config = dict(
    balance_bias=True,
    n_groups=8,
    init_std_router=0.0264,
    num_attention_heads=2,
    norm_eps=1e-05,
    max_grad_norm=0.5,
)
Below are experts of layer 4 (counted from 0) of a mixture-of-experts language model. Rows are named router (the router's row for the expert), gate (a neuron's input weights, with its number), up (a neuron's input weights, with its number), down (a neuron's output weights, with its number) and show model dimensions 0-47. Each number is 128 + 32 x the weight over its row's rms, rounded and kept within 0 to 255. Numbers have three digits each.
After each expert's rows: a language model's description of what the expert responds to; "gets" lists some tokens that make up at least twice as much of what it gets as of all text. This comes from a sample of Wikipedia text that the model never trained on. Tokens count by the router's weight.

# expert 7
router:152093081122135158140164113152155128184097145094091105131167152151133111106054121154181151097178115120128164051160061142176143180158122149113055
gate0:163132098109092150146146102092169165147125137123115104141140169078133100128116126154169135101066120146097120099137085104131079160178105181094088
up0:063193160079116083185117143120161174118154064126115092179101079134110121124114116128115152138088184170114036151069129094141115116157115147161147
down0:167147134118143140171116090094163145066169152153096087113093170142135130122132143144173138071128110140102179151120112116122138119120194190134170
gate1:122153110183131162130134156115088081147117149116108120093145103120149152111082142155149162142158061098150181158133125118096151146147129099086116
up1:127143101114094145156178123108104104104123097119131147170099153106094154088141167158098101167120112171142181078151155134136130131144126144141175
down1:119155115112146133162108120069111127117098110102113139148101148142113166089109126081162091166120189098102127066125138169167099110082163145130138
gate2:147151121113093149069161110147137176138141116135135210125114106151164106184110171180133147109097121136184127103061073112064153152181112100100118
up2:149128136135138121127099116120145122109104083112123159191099120161131145131131190189143124173076140142066166114088125150138113125099159147158115
down2:111167119144124088066153170114117104156166087068130168098133117116163091151100116147122138122101126173161070175138072100076130175111136115159113
gate3:136125170104122123126181108119140165074163147101118102088119206162193088122086110120168151136142107104165102118095139181168080084091189129127095
up3:101138131089112133100064133073077163139146143106100126116139175095130097164157156213118104127099125106125113113104045094111163109100107158144106
down3:119105089155118180127155084159120175154157182125208138147101139133166102065121067183097209132130086133190156151163098155104138084129085093116110
gate4:130106118145188093151103121124124125121107140148145135075139147164105112181076130104238087173157102131141124084145116172149165126189079170124092
up4:106140086134112132102112135137145075161166125116139169174161113084111141127134103072131101099118083094197149179148157148125151130095142125071137
down4:134081063131156116160100149130169109165119084127145114180124176117129146137118107070172188113131145152102157103156152088167105167086164153101079
gate5:116035117073140179173104096134112155122146142107144149097122155140145122118128142159160138094227128154046150105147159106094162112171166171165118
up5:140120141085135174176115138136129157131126134181118172112144112154044158117112105103114177156153176122129129109117122132151134170159144121134145
down5:113109102134111202183071111118098147187129100148130115155122106120110168098142084111140204102149151084058171125194134110127077104114142150140171
Sentence-final periods, line breaks before headings, == heading markers, table separator rows, and clause links such as was, but, and.
gets: ".", "\n", " and", ",", " was", "=="

# expert 17
router:163098131129113191173175147122151119127096139125143133122113222187150047152047199137124124093205139110130105122152139149123061138104150085097129
gate0:117111146128173095095118126130146133152137132070132152156110106147157138156082090140127131102150146158151160132089115089168168122155104158146125
up0:139170090114156070110141087145067063143113115108142073119124099159116160152114088110110126184169146130118060082120133139114184122117118160100129
down0:135129089120108119114143157119119126194089122158021142118162115156073105133095140100156072151136102138145130137147083146148108125169080142126189
gate1:176137159200098117145192162103106119091174086127125113148133086110149138163177145120155200122107060090136145118128099112164141071064161075092172
up1:178054079161102093149132113125117212140164113133155121093163127143116091143104143119147173137165116098105177104122124177132126134128110077098134
down1:133062186154124162196114143130162108078174129134122134091162118089092161119168147140145122085177148166115111124100172119170135104103129091169131
gate2:125126084081114163160135138160091118107081132136091123096118126138161164100104116160059072096081112156140164116120127131151158173179110076102200
up2:121106103126158126074131134137116093116140134115164151179164106131104114211052120146130153127143111104158067124148144108119114096105125202149163
down2:148079136160111152175151059110120166054107085095121115133104122101177095150142139155121181100112154131152126135100174077145104133097096128112150
gate3:099101137124134189116189163107146162099154132048131119120084121153102099106089124122084165159110143132124155098105123156092130121100149136104130
up3:063076120126137119114182126121163130101096143083120122171117142095134196086157141118165157149109143162148124148146099118161119142178032184172154
down3:201124107165106162157110208120168122103149187120145071141136117155133111144109074078170171159103192089170175161109160180195104105121120129110187
gate4:141163143105140151107150207126203145127133131129103096127106089173105119163074135116136180110139140068146126130099194075113153126129096131141119
up4:174159135129085098144106180132077115153178062055095087176145130125134120159037156112130127092122141146123166132145124131138097071109136133189096
down4:161083163146147152202106157087076084106215143122203078109099163135086122100101168179102122136101109097099131134117102119127173091143106154067178
gate5:097117138149151119157101111128096087190197089162110137152199172106119150075178128161076125100151063102104124118132100083147149125158095121109122
up5:137110151227167127195111117121122076162080175172076143082154081121117159074129110034178134151086138063118132089144117093154090137117058132121096
down5:103168150124130106140153157151153081104152154135113114169131116141118148132087119165104119132106090138130179121097116140157128144166153199094162
Commas, colons, quotes and line breaks separating items in lists, infobox fields and tables, e.g. Display:, Dacca, East Pakistan.
gets: " |", ",", "\n", ".", ":", ")"

# expert 11
router:117086086164160126148173107125092110175146102169099123180132140160081127177117127146148119099091125140076132145142141098165192146083146143109116
gate0:110107159147100121100055129142118096128136108177131048160133101144095112113116118181031213160189112153050136146136071129105130127137120085097196
up0:179129089147153059159146176091136105097160186114105126081170130098098132159092111100068187102113054205132153127162099080141161167115137085112125
down0:156117114099150130118155101143106105084139187166157143158092092100106176149077143146117078151094139156106124121130178138107101125127126132171172
gate1:126075104102084160149065083109142085120196080115104145150155213143161100084123128141133094133135105160125104116115118128120119153132145101129115
up1:124138137158102115144140157163150104139128152144165105110139093124152122156167089140126129048120088111125143116174129154119151077164068086146089
down1:142139137085104159134136102080135104131143065105104089150107110121159115146131125113150110120138092116075167108129129174125098125179139131134163
gate2:113084160069114166162070116157110076146165110130156145138122174101112110106114136155068179205182083142087113207132131175143125158110114134130137
up2:162143157188170109103153129140112123140102077138135099098139158124170107183117113101132103164095094138165103090112137157137104120162159122098125
down2:114088150117078160175168149121136170152153127070140132109083113118140133180177126100129151142077113186144103122108103096172146104121122108153133
gate3:102198119126141132156169082154137114170170118123101124166126084156135167170077129106140112105058133154117101041111205134123158138091099129124103
up3:108133105126049113085078132094129126127116135113086152179091134140081130090171077097133140142113084103104082135113109104133097149163177135135165
down3:100098165099128148092104110130095125165091126081123123160182187164093135124074105136127110143138133136147106122129154148098153142180117107066103
gate4:119066123112127083117131147118124115170155150210120136150097068129086088141067110146147135080108104098104168129140122116122200188143168121092088
up4:136065190091111085150065115165159155102097133160095176081093161090064118105119088129098140117105154160092150087147101109165190094151159144107122
down4:135048152075100150124154142146086135103112096162164127141111127143111074216057144054094109147116130126142159112118038117169131126130094113096095
gate5:165111109093158173168126119173168100120133155187121162161138122152107142115118114109122101106162116127109154142062136197190131126121080183114124
up5:092072142123176151094130123133111129156111112097093108110048086135055064084148100137188129133107107186132110134055094121103083159121104160109147
down5:191110152064176162153101074168099152151142143149089119123151181139121150078136119202121110093051101088083125096111205137132104095087088134138149
Pronouns and possessive determiners in narrative prose, such as his, he, their, its, she, plus the after of.
gets: " the", " a", "'s", " The", " his", " he"

# expert 9
router:143139134136111120119121184163133097173137127109122116139147120125093093110101127090154173150155143094122174117145049156159163143133116152087151
gate0:143171091181153132147125178158133109163111138114120141105093105103136145130120167132054175134070085156118161120173069130161137090134127108174111
up0:084080103128126144105145084109056142032131118073141108138144149186144123095171118139108108152123131193160064122146145074142130121142123213126100
down0:157104111137075130124134112103129152094080165113165136151183128121071123103204122134211147117096137111093098135132081103130133198094131200147129
gate1:079104143112123086103145179103155090172216103109130084125132057129126156150164109182143126080108120132129187182140117114152207152157107082128109
up1:056107158179054126086109145112130117136178107132153140112190150150160160114101121152156159082150114120139162194126127116104176112134152085078136
down1:137145168176160116069109124184185113128163179170155084135173108100231163155091119209131124090119108115122121146145146080118119115125098103109112
gate2:102089112155166122192143155171158112174146141186133098093131142104160136099065179131199139159151128124148095143154184136162139106129137117104106
up2:115045078116115155117113116145131147085100112190166123155163091134093125160125128153149065137139130085149140145141136126144113171078113112107191
down2:155151173141199119101134116139144124070201048100105123103117098175136102127143131119166137125146081145164093183105095103139145126138151206143148
gate3:093111124163094113138121128146125090156139157153127116155159134117144154138143110108189105091107099135080092137156149111128161109153100106138169
up3:148135085093158166189145097103123091141131124155095150146046201160133148127122138123139042093116107074097117155087178145112147081160128123110092
down3:134148107152156043141123132217091115096105134156180110121089121132109163051106146115079067099121151119109126093157151091148189177161096185116168
gate4:158108077116176079180120104173119144187170181135082144153174107114072145160145115126121147091134159138141155074154114129166152133102102142069087
up4:104116194127143134175169162123126138141167143122155131062165119091171083095091109162126106133121183143118144146136111065124137103120121156150189
down4:146134124155139138119098119145195115136124152127170109136093156139098080132100095150117144133135153156048165114177080155096142109163128158108081
gate5:105191140124184141101078106183127108153122118107157073150155154175137046107165064120138098114169102157146121167115085206114129110215145152134138
up5:150124120165070191101095132097117223133105124119117130123180124155102164148073062120128153174123119105189108137093171095148125144137134110184126
down5:119166058137110135112145112106157109131120168130192140097123133138157121171064063109090251076194150136175110120090144121109179140116096145117111
Line breaks after numbers or list items, table pipes, number-range dashes, degree and minute marks, and dates in tables.
gets: "\n", ".", "–", " ", "|", ";"

# expert 23
router:105095099106089106164162160110114129122120134112140060135103216205131123122096161144128104163127104087039086115110090097180111138133091134149142
gate0:101068161100065149106106097144092159144116105104146123140210145109108136137066104196164133145148097168103067174103132134112156172112142106120098
up0:124112142088131096130105169125118105078131100130121166094132171147096109088074156155198106101175173118178146174116150238160106137104123139170062
down0:119125147114135091170127129165050109088060085129143129150140134147055116143084109065103137179126135162092190119137111139093133147128125138108183
gate1:098116143066105093159034098152145095147148100100149099148155142118109115119172125137201088146149160063094100128030132132178126144098164070106115
up1:124109088183146148153091177120152137124171096075136117143146129076138158093092164147190120112123061144136111140134190109174095089110179111146093
down1:150160136093065106127130111158106174110088111121095167106161152171109112124080137073117140131147177169096133107095155135114127093170114146061106
gate2:096100113130070140149119102127137192143100049139091146102102139176145107149128115131090107139097128176050095113168116184085089111153098145182075
up2:141137095102134173124071145147107176124143120134093124165127159190168152152111134099141140094145107157094167077147072131134127125136080180171102
down2:159130165145121151096167139081135154089166138127095159178110137177150109084153111109094027159091142106042166148133088166133158098127151133143111
gate3:103138155117123104084157160117058140151150084076100120095181162116138100091075142158122125124129090203136113149096158130176167102099228134133129
up3:141154146149117119092140096125139201199080208162070115075122158173126162149101130138141143155069154137062072141125112151051178151168082129126132
down3:117136121137149125151167113126114109104102137111073193190150147136196141141107102164125096148136141183151139185110175106143044109117084157163191
gate4:176107120141133090120164102142111074092165177103118156140119125105119133157178122126151138114156048092119073101096093138115141092117116169087083
up4:138169136101077062152116163145185148044129112087120147073154135110134082146067141128121113124123157149112149144142125113054142099135188125117156
down4:002136071183098081157070144127162137140152150133132155116098055079105180124128105181137128118156152097144123145049144097106133152121075083113134
gate5:176134114089112200143123112153133090154152150064127091142140128139109086139130139109136111130156112085117039168144124079152130118090102104101130
up5:140113131159147119115077118121110108148156097150133162080150171085106091144134144119077128133102150087149108108097158083144126103095127158172071
down5:128120127168139116123140188141216113179198128090191157127147149172095105100108114157076068134115075122140153112189166140087125116138172145160138
Pipes beginning table rows and dashes beginning list items, plus region words like United, South, North in tabular text.
gets: " |", "|", "-", ";", ":", " The"

# expert 4
router:107084092133173144147171149115180141088105111098096107168135113142104131148129089086150168126111127126133123145156134106129143156082146188102083
gate0:096141194093080129098094110115130132117154117137150163126134159160110119135084166150149152104176078064156152129152144141114144150171104162117134
up0:093142072116088126121113126137117115133146103186179044141137121166068148140087105155106083130180082146127075137137099110121206158076143112162113
down0:086055157100135135103148183136118084146060178099101162139114111142074111124129122123146145144140150127179102134086125115153112172158096149152116
gate1:133091079099112127111176123213137124168202106105179142130080111100130125111121147120139142141177134097117101183097146110102150128129175156059081
up1:165111138126137201157178134169088094175180074148132119149151136141116112100108165146150044188129158184048116163118110098190162086153152131142077
down1:136086128147063064103153126121085146171152119181108145156094083077087171152160126186142085185130163144171102135082120120185150119176189132063153
gate2:162146150153156150125116086144086154171189137170126122140175090114121121131110098102126124118099173053144109181105144150167108169086147144097133
up2:128114132077112122139133147112118102098121207164151084112126156101080100132149145127111093129149142158154144125125120097128074151143131125135145
down2:119111047135121126142071133155146138144119084134109115150127156102145145104158152153156125165139108155107141102126077113152136124115078172095125
gate3:146063134145131155132131174133089110130154051089129102124206119162077168107182112111129165114124128117160188123154076075132100138089143157123146
up3:152091059092128084078123145146103168103143130188094140035148121100145128093141173081108170091089142175158177170161127102056132082151141143069124
down3:041128145085100172145133188119146165133191133082172184172105194173138116095133127171138191095093116172124156123100123138161186138152190125099120
gate4:091146152126078115112128128135135102104130122068158146155156120150085131128149176170150206139098065092167154153116147155159107079168149117067113
up4:155057154133183182143128072149162173128157138115105110080170154184114128099100123054112084157135127129125108142163179131150142138096187110083099
down4:150123196146084092205179157123157152150097078135095148167163094091089165151092153125151103101147122122106163095097095148165116152156114110121129
gate5:156011115115118145145099123131144096174111145100149159138125087088120159123119167139169108179159114106123152178130089138096099129141147090083117
up5:150172081139120166110095140160116147131170093166063088140113128171136105169157114083137176124163177142097163136106110115092121123088191073179090
down5:103116102127117101070076109182124123092155123163180091143117105158078087077126138133088133141103148097117153203109118140082047109143122135168210
Commas, articles, conjunctions and prepositions inside running prose, plus some verbs after them, such as and, of, for, then, seen.
gets: ",", " the", " and", " of", " in", " to"

# expert 20
router:118077079105177102159169157136136139115112110157111132151114126101112128133115135127078187109109119116144125097207102108149145112112154122129060
gate0:096094111122146130147094132134142104099146135137095073126135104185141173168139128146090131048120190101163128152139187078106106078140135130160088
up0:091154108147090125113146138095113132140133133116149096134114117091163182124130127081042155176114116110119090118138116143172147145101113105146124
down0:197110177123171153167099118167083159113153158104086133095091102125092122118135127103118096123094171138148119098094125100101168098149110102098093
gate1:087160167127154082137116106165135191141079130102138117086127167124124092112190107063098136120132188128201098150153124116094121126163117167132177
up1:182144079074140135154131152149122118156128074099169145156148219118138116180072140108131063146127163098146072169057140121090113068118103164145112
down1:092135149133108106158210110127130135159058088139133063133124174114144129097162178126090109111137098108130104136073194108099122147100106164154107
gate2:175097138142110159157115092194149163131142204124115134191125120118088178139101089094114096102097122155153104174151096102108130083064176069117146
up2:144111162109085163149101077161140126095140148115064135060139056083127102104195064145136078136151193121134126138126142126145169169180126114151099
down2:097139105121115127164134161210163109138169109156192137103049147165129169130084140181108092143211145116140076188141125149131122083138104102155118
gate3:093113090122127034078102113184075111103146139104165084205156179120121142120133106188196170073162184134200161159137163095143139123096169146117120
up3:164143177116134161064123115074041139110108083106095143097174119146187180164142127088139123172120098124121067088166102116113141076114101092120123
down3:039159081166132126131121065125119056196146194108205147126118125116103173125128147100066139131158104166117114099138125123101154098158113126121111
gate4:123153165154128074137093166129129167158103129170121161142169126069105162164159128106188124113147112100160082150133118167128138122154142135121085
up4:133149132124184087119179150122072128101112090169147114102111149146162090122185160129172169160128164176100126145144155119087107100149132115128090
down4:122178079097096151086078118150080069105101147127126157168120099145133038056154108142094096179111090102165127127140167111072146145086114146116085
gate5:084108144101124161153134139082069159104115178164158146116075140196114135124127092152114183125133136101096112111137128105098151142097127112198102
up5:137112109134112109102128115084081194159136126142121116157128125102139140102118111128143136166125093196110143026122153151144143116151155099147128
down5:109149104129168052098109090099185109134053145071147050099159140111137121161103184138128116100079117128171132122125108113106097130080061177144139
Function words and adverbs after a subject or verb in prose, such as never, therefore, that, in, is.
gets: " in", " of", " and", " to", ".", " was"

# expert 15
router:123134135106137171146095189144160110114112097091088041147134190175129108090121126117151152113170103125140145162147101130173147140156140146120106
gate0:118149084121117115144116142101123149156113185114043143153119136138099109108092107102144118097171110096124123188095175127107147124090130094174110
up0:130170121124141081102165170194126144090125118124160133082117174106133175088131133132087108113146121196142110115128045122149126158071121093108106
down0:102153080146103098147116113155144069127094120106128105144150148130132138089170113161087155147134137122146079173096094116095137138140064131111147
gate1:107149135145136181121093112109096119156111151108154118158164123137123130158199131126109173102137165095100063154164050117118117182145089074129143
up1:086180104145134180169123128182132120118143152127118126115159134142103138134118139148170138144109147100082088144158108154079128099159075131117130
down1:128112149141089100137117165088073103144137168127123167154103163135184121078111131107069145132127171130130115177076126118124100136161160071107160
gate2:102152164122081105167100128109118134096069145132185173147113136066173090166130169153147129125123142102104178129155132137136134094165199148101149
up2:132123107124107119098101125168148134135095148170079118071107163170127135166102111110175106133132088135140086121099128076196081096127143166124094
down2:184106116114100168068090082159128149166184118159129103129112138151107071119162168163143108102068154111110115164108122148192099107192092132142186
gate3:124110118151157143101130132116110156148124150119093088117099186155135137144117133160152127116105100159131154106139119079126145073102107110164100
up3:139094181125122079126114157111108073098130089176145117103094143159094130135104081125106159134149061061126162094182140135138092106192137099124137
down3:120156114145118161184135057159085149102152103121144194166094112153073091140123126059075078202126136210111132103096104137133126150116110121074147
gate4:121147109124151132151087112146132177149125170139131127170122096162144181117157178147133123066149060149120106111149127100086164126132155116104112
up4:124136164138098085179104115155078117140115170084081178076130094123100101098117123139106130145121149139098093143125160160134086198206160143114154
down4:099118081146133093115119127129088147162137142118181130147153176143125102124131124132138129069125108108077057121129151147138114109184152145107190
gate5:150082124146122125065125153146233127105130189085127149169165147140114163107140102121184179176150148090140163109066095129071116116124153163095151
up5:123100121122096172091112076117146111138139165153190166142160142107114102110101156159135079148139129147097178171139138096186148104114122149136132
down5:108146086166117133116076163127171108145145141132177110123140161147193127112111053134102174088143150098155134167091064155061128111111142094100131
Commas, periods, hyphens in compounds like once-prestigious, en dashes, and conjunctions or prepositions such as when, while, before, from.
gets: ".", ",", "\n", "-", " in", "–"

# expert 5
router:147126137144106124125126121140169096150045109182095074127101134150098142147127123092187135157090109142164135104116132116137161094120084182096091
gate0:112197166178071063153142128152186135128110096086159151106164174100092136162163141142127146106134098132131166100161137169100143111085118116158101
up0:150164104149125137146071138101112119075101119120111125147121163152114162096085123100070105098158090158139152078154134147064149165146097147085158
down0:095095114091080125180101149087202158085131121118143108093196131117092117160123106101098190160105085158141116114149110096119072109129103125138134
gate1:171153158139102187175160169133161042176107108100160125087156147121077154099105066146101133129115125162149075124139146116143083104125064088129114
up1:184170071099134118114116128152038157131142118168106130139129068122207193123128140153193117117162146164153098132132127118094151118109097174122086
down1:108149143199186113121174089089101106110139071115155121106109101073255183136148168157125086112132190122110138142151155133149167116139193124147158
gate2:126117149145131126122172152176141047151105087120040099096114179155094095131172171083132100170147126130160085108109176139135095140128121195117137
up2:089151106149135099097151129049168103189163131139155128152167085110139111164101137121126096144056059096135141152105094100154124095157137117113115
down2:130131123153147088136124069164177081135112116127161107100134168118155122108133175110076146126167148120117092100109089129095160096093097122085114
gate3:154134126046079149094166202159114181114113141143106089141126166123117205178131099208146160101112057134151135051157146104076089158117127140150114
up3:117075083124142121113093137166144091114117089127113125180165167122081156125117151177151081055143143096080080097118090105144158123156174142092180
down3:157137142117110201103128120147129175097093084168072159122101153156154115144115133134077081107120093105119062136085137203117083108169088084105171
gate4:124130120158150090171119104132045135134088119094120145112148128151171079131071111123211101165159083150182130134154129144136106065090151097000122
up4:112098140138146148098108157143151097152080155148076089096083115135045150149142128120102126225169123123150079096139133131087118137128122091195142
down4:091114147070111138089073196140177154161134142197150137140138108076089130157163136146046099110098092132147104108095129127173089172128098127142114
gate5:109122107154132104098121130120204081091048097152168168092118203116144113175081089100139120212132079153109122136133113127135246189135119148084074
up5:120128119168051130135141124130173134119124139119126086091115140149117164219125125068089209141148124100110102108192103131095162114118109122079125
down5:075159115151120181097093142188072113108097165119126121170134118139137068153147128104131135152089105118146118126163022117100114149168057135067145
Articles, possessives and of right after a preposition or verb in running prose, such as the, a, his, their, one of.
gets: " the", " of", " a", " in", "'s", " The"

# expert 19
router:131067162095135137106074146134120090132108144079128094092102147155099131138168125113121156133146128127092129167154049141080184179117081143138140
gate0:115098144155119145145148166126176062140173124126091065140093111106122111145091114149157164146090138085095159115163050080114133113148160140162130
up0:066180089111102059112158130073111127152093113138105131119134191223082179086119131122073077139160164130129170102176138139169163141113119128130175
down0:155122134072079141149148066112192166146091095101141138083102134100122131171089149153104133130138137126140179122122105159120111144064137157110150
gate1:092102132091134107116172182113156102102107143173132076160188105175089124164146099089166059112029137113130118069096098083172156122155105141114189
up1:146131100135103128099100071105101184115075141147129091128097095185056116144032125124144170190120094155133132117159075116079129153143081120156130
down1:170083127148095135135166123183105173109154156122135143168146109090120207105118134131154070125090103075053145175154095144141128192154140210084139
gate2:158150135147088039178105078104108115107169126121145113149116130137150130181142063115106156096092129113094145154142110139160181141196068105149170
up2:079135117104104136092127175142165179134163067087153087113140112137072168066123124080148093190132112157080097151166173100161137202086111168090095
down2:057119161149124110127113144159147136163133132151147109117123118115151148095147131114136130158113156143140180179124157091077078103106173134131130
gate3:153089094124165114160140096111060102200136156167189167184162104065081089112131160110123097114137189174101133124087093124103097154140103139118078
up3:120145148083183170154111086147133127111129161130119097107107154151123150111131140110130105133138107149175104138174140164084198157165137130164121
down3:120171121070076067114099135127155039116202123110099140100114113134084120164115108145113132092146133076175100128156086108075154074146164141136091
gate4:130069086164111167093155172108120144200123128135093126091163140113116153112156134192145163112150129116097118160121106116150180117144084142122120
up4:125110125146133148157072115112123125186157074151131110138165137089127112140136193122145097064159057110144173122135103071134093061057063090133159
down4:159143135157037139129141166117179110133101135163154142170191119129145124109148133121210075149132094125117093135147166072158138170138147176125129
gate5:090197079154145121116130166163175133108060136115133184077141081145148088181118106161164134085143088134153094116152176122059156155078087116135186
up5:120171101149153160130088117068114084133107115165106136125098089107105128138087140123157100095154089103140133151115148141135174162057148107169133
down5:049109135080173127061104159109144125137123164130147145094119107124123079082132158134107048064134136139096127144125192124121163096130185165131158
Hyphens and en dashes joining names or ranges, capital letters, opening brackets, &, and name pieces, e.g. DePatie–Freleng, Kansas City–Omaha.
gets: "-", "–", " (", " and", ";", "%"

# expert 18
router:159132163095136145167145162066097125104119111124116084150081174160107050098082142125117136100135191132136104090202097154152129180097143126096079
gate0:129124184130105111113162087156120169130137072154075139166141180156130124152083137137046155153084121067131172102168140122149150113090130102155179
up0:115126145112082129116109154180104076119111111149148174112160126121131109131159159187122156120130116189085114184118123061047178112167201121097114
down0:093110093123126107084191118071114119133141124083164177090119098189143152134111198149171132140224167075126075105075130106106105097134099148085097
gate1:162154167102082159147107096094139082177143143128146182131095088134139095163158124118117114175127146107105174133139139146106122111164156134100106
up1:099083125117190112136119117135088157132147172127140106136153133185151143095121128174141128127168118142118133194138180155111120145103184109132189
down1:121141113157099067178104122147166120050111127161098122118170121132086087127058100108144115118178132119110088071123131137143161128112099104099158
gate2:150095151119122097156132122135146103159134096062186118103164107072110101105097149123121135094083051069047185089160088137149090135052094090173160
up2:151121144124122092172128128149148130125113162132076117130077092108099114088108131141091095142140106116100152135103115164122114144122103156115111
down2:133164149106115164137128152143167178190183125084080121182149160147109113105134091123127146163144111150100153117103147142135137123148096082139136
gate3:188120155095112149151116177121152090108159141198087087117082143145098142158098050082136116071119117117101147191152055179189098158100150124128084
up3:141222168087117179132127081179146163117097167141108107096119163126091103146150096101140149115101140115159085094114122117113075106114136124077086
down3:212107175117131167046160133141174142164159189149125073110095190144087105146133092084166161133065112096104105143094120150150098139110143135118116
gate4:173161117103144201103146164094102084101191174161113078159151154106145126152064122066083176109148175137124088119148121111039091119163167163045108
up4:119138149158183154164142117133150141151075163124145116124165098027114120146049119100154189166138139129099121121123178180100127108111146071142196
down4:127085169170159120119114082182155147093142113109148101161112098106061082133154146086143140093173084098104149121139085125131142148165127091115163
gate5:161156119027173107123103100104165152127146119084157078161144190141186112110154102145166146183103159123128122158108066148121149192115148080117110
up5:157109123075126172124154170131132055124118080134135122179097165112108065164130077172092102110072140120152129084094124139094123177099141123211127
down5:166145149176139161153145090100104105048132072140100136139080105117179163095096152153110137129160081145164128144147116155103132141176135134170141
Opening parentheses, table bars, commas, dashes and list hyphens, often before subtitles, conversions or notes, plus was, is, who.
gets: " |", " (", ",", "|", "-", ":"

# expert 1
router:151062192132156102179119127127140111116079095175114108121123106159152091097144108170113170123119157165130103078137095104172133112095141138118115
gate0:162040129097121161116115127134118086186120125195126152155134123130183131121154124132103124123163114151121100120092163161126129093126150078118107
up0:111147171185175095110109137076125198129132133069117138127158136070171151086154088150190131080129127152129127104118146194136161125089096186118113
down0:142158069107172148171119137129121128094185121071138073135202162150086111171141144096166078101119074122129139109104105147123120077119172160172133
gate1:136106186165114114138063131088167104175159096069095132118168117070143103133191075165097110114123122174141150138144120117134148103106101141098139
up1:112127196126114155194153137154105114144126128100111130163138112134136074174123080087070123086105111083105100151151145129119133098126088162157151
down1:183144160118133127151094103148182162156184101181153142082131085122144087074131123144132140057181144092089110151141093104097130118147126146097155
gate2:121061147155131144124126134084085116129174101140174089111159154094137133138158160149126145162119023093121142092151139083102116126152107199116105
up2:170119149112178096143108141079077080124157171020130129156132147166118137086074165127166110168120157137098127117159166133134161153141143172106122
down2:150093156131129145111152089097149145086065093129195077159146202135158165112119142110158186141080115103088169126082173115129173127036130182104065
gate3:159150163105099095158123118178173130102118141163110103137128131120142122088098121114154133118150160198160152149161104195147176149128112138180111
up3:059168065082170045134106133096158110104055120111117130148109157086147159162064141126118175149184151197093152153158119142112147127103111090152123
down3:114110073138090112069193115162111105161195070140151169118150127122128113136125134132112101124151087169143036140081143094112092134134125142112105
gate4:111138155105103113159088148136145167110116164102101159126143085121109139117205148167155143114120138105096111160151118118111105149089099081119139
up4:144160189177154140111107106123099175139121076110173143111069146056103156176128120114060141126115146180136117149148141126071072167111158158147150
down4:132149090120117157040150175130155177166136148096145136180131178171139159112130165090166096173082110170137145146146143153121185107112155138107136
gate5:201098169196198100120118090107089119096102125101128089156097115105064127098164099144163167108144139172184150137143114127141139120071128136125096
up5:110157147136093134156159094116085141105131071144116105190193141102084170121176136176158120129129186093094194145126114106130077148123120165180112
down5:073108120143123136130119124123173137146121159096197155150123088103096161204150110086091203172130129226126124072152106184104159115184096138141133
Tokens opening a new line or entry, such as The, an opening quote after a title heading, a birth-date parenthesis, or table pipes.
gets: " the", ")", "|", " a", " The", " \""